{"d_model": 256, "experts_per_token": 2, "router_score": "softmax", "n_kv_head": 1, "rope_base": 10000.0, "init_std_qkv": 0.0316, "init_std_o": 0.0, "lr": 0.00172, "beta2": 0.95, "lr_head": 0.00872, "dataset": "wikipedia_en"}
Below are experts of layer 2 (counted from 0) of a mixture-of-experts language model. Rows are named router (the router's row for the expert), gate (a neuron's input weights, with its number), up (a neuron's input weights, with its number), down (a neuron's output weights, with its number) and show model dimensions 128-255. Each number is 128 + 24 x the weight over its row's rms, rounded and kept within 0 to 255. Numbers have three digits each.
After each expert's rows: a language model's description of what the expert responds to. This comes from a sample of Wikipedia text that the model never trained on.

# expert 25
router:145140146159098130120146125171086144151151132063130127099121128106168158150138078110087118144168183123152116142115129105123170106105132100133132121150171132107146143106139088131125112130148137152142153134079101097153108145144165094104086116155103146134110152109102094132116124097174159115154096149167142156157170100167142156147148078154117138126078101115146149150151131114153103172165
gate0:154147148093111116149138084126119130113104095164126166110095149097147121140070127151164157144113122119121110127154136134134117119105097112110141137128116119134116108173097112099137167147119132126120133121091146136134116132147130147102183175132126137133144171156146090126108143131138102107128164120084094144141094094108076120090063115139150097116132138141092132140139124146141122135119
up0:178177113144107144112105137165097092114155101160138121075108122123116097143053126047123110126154129118150159108104135100121100150122097105134115140129154157064126101114122126152166109100151178112133154127120098141159135094115115141112093116133113093072134140094127098081093125141131116162114106153135145111125146135100111136150122109122139126147136163117154123094117118106151133128114
down0:106086139150127102136107113102145077106148145177137095110175152100100142098095138145131158133127154098106170101153090111117108097082192061149115074152150142114119127167160122148138165139079122141105158168148113169134117130122132153124128126106125120169126131146140161126098138113146138165124121069098107113111140105123134117128125130105130122184098106109117109165125145140198113132139
Second pieces of words and names after W, Y or O, such as W-orcester, O-regon, Y-our, W-el-sh, Ret-our.

# expert 11
router:135089091134134130137128150087124131089103173137108111144095149104104122122127128136089091083134094111119126122083165130095147156119139134119103164113126110126104138113096176104157163137158128149143104138145155090121132142146088132099123092112158161152140138145145108135129154142098131109124144069133161134141122149071091122110166176126128153156126143136136108074157147139119134092129
gate0:100135121148127141181137139128161117130159122157103133153125137169086134121125172147107134079136117113109174115104164131114113135109098133148141162115151118179121150164093114121116128096089139092144085127170118107103142135140146141124098100170087122163143163131114175174103149156122154143097123139132122121129118112138112140137140126137156113111128142089081107160123126163127136161137
up0:154159105124109139104098083099113111118125133127135127077124140119126140171119117111151162122130192137125086095157090131136125107148130113090124135146111133134157137110116152123148133147122143158118131146097143153146125116120162086171135129137142126078145110137096096138154114100160116117141120150079100112141123121129182132145128107130143135113141122131179149132106120075145151135149
down0:127140110140122121111130116110127138106151141141067105131137118121138102154160141125141110101123153085086158156155154109090160152119092121133115134127162097122137198152100141148129119138104110095140152161174149069116145140083125123122083120124115137108165105147124119146165131134150103140110136142147146140113124138132105119135104128157110114149126156131152060104086113178162109144153
Words after "the" or "a" about time and amount (years, day, season, majority, highest), and commas after "The first" or "Another".

# expert 18
router:115146166158132146105138084128090102165168104089161096144115102116157096110167120101153133154134153110115167122137106094151115122140134109070119130131121125129134135125118139148121069111152150120087153135145132122125125108119133119106141132123144130092121134155133120149151122131147105135120125137164099099169152129163158094145131087133152126101154138123118128167073104122130115173149
gate0:094128155122139132091092118083083103127125127146098158128154110127153114128084126115126092100113117153114118134143145150115105103064118221117132092131142134058118178114126103146122120107098103136077143100124130108145111134081127156130159150125159113147136147094165118113117134085120150104090128158128137167124155135150125149128112137095119147122093132100142141111138110150127113137135
up0:143078122123172200172137099109139098140109120157138142126104146141124100076162140100149136130125150143155143148162110132080127111162114121113173134173073129119148128174099137146138113111088136131112128118124149169114121126134107099158118146086148168125135098151153127133144154112117148157104095144101144123112105145113125124197084155135108143099085109169148085114126107118157085147130
down0:100144155120126119098160125143164163103144150123136103110082116117142119089143102105154142108137099093129099153151093125149126131154164120135090100151131140124125109103130113087107157119159127128118131103148112114131107179192152108161131153129110062138111141111115089108121194120150084125135110106110119127169105158088115137113106146100146134117111092152136156135141146118135141104102
Middle pieces of place, taxon and compound names, such as Cross|road|s, Cy|pr|inidae, Berg|am|o, Railway, field, Film.

# expert 13
router:125137086105119110168104127129113166110087160125157150162089151107144157132078085178102145156151184134114132108104092149174133135135120128129149114111142109169143104134095146098147175173154123113114151150109101123123147129123112120106128116118078166099141149143119120116161118134104114103147173092095117146113131120115083148134124096123121151148146109136130146148061175079114113122147
gate0:121124140155111158103171095150128137112101121133123081131145109118150108128114124167144115091099135153191111147139087090150135112095132088114112104111143096124131122058126162128165104119091137130152166085159125154106145103109144125142135152098112170113192105137122121128136154099138131160123102127096123136088065152137148096156172143071114151113162113144158136108124127131130135140128
up0:110142129176137151118152104153139102123145111129118067129137106112144180143128119165123102106163104129140119150111118113150117120141136122131147137119114159117135115110132113118116166126125131125109132142146102157105083135146188073155186131132175150133105155137124113166125146104132146159085145115102137147119091143150193107143139139101147134113106131119159141115119142145135081158091
down0:085141110145147136100145141149146120149117120120107110130085050157125083142147111091137129136132104140151106112125104132134109101131119126161112169097126161142110157127155132167095167092130141127138094118107093155108101123100079131126110146149117144112104105112103151095125129121135131144079125160144124109141166157114161129137140119095108149138145093109166148187156134125152113133111
Early fragments of personal names, nationality codes and place names inside tables and lists, such as R-ua, E-ze-kwe, BEL, B-agh-lujeh.

# expert 2
router:138124123143159148105104143108110098078120146102154138120097119109124135160141141127141140111157124099139143108082097134137146157099119117099092136109149106113084163093123140119153161123161107159118141115134171113137149172127118127120126115137129140158145110101155124140160126093108168113131165103126140112093155104091159146130153128122115117142146093089138118087130146107164095112162
gate0:102103148134073110135151138118168099132142122124098097155099143134119134134108125146109159135112160135127129162150168136123114129152098094164159208117123137128178116090135092111130146160138151126152147162114107122175168140062110133120145113132078125144132092125130122151130108142144077126130109118121093146141169145069094124140131145159099134156118131176079150147079158089071123137131
up0:176117108177109087095118137115135102079136147124111090195126142122112117114139120132099161100164075108128109131133156117136141119113126097124174148107126113094116113133177117163092109085131119126136107143132138125122165116131120164087131134118130098149141093110128165167125156113112088103143139127153102121101162153126163147101115185137096132124150131123110156154109117125116156128101
down0:153158156122131118122114111090106128114140113124093119137101106123106136166094110119159117065140125099138098118115112102159124108164146126117107110150144116144108120124119151161132072143111180101166124105102144129130129115115133147090149111128144099096135107122180156125132115135083154155129108123143146168135146084143137087115132148120135109114126131100165114124180114122140123178106
First pieces of nouns and adjectives right after "the", such as village, club, company, British, second, or the-ory, the-ater.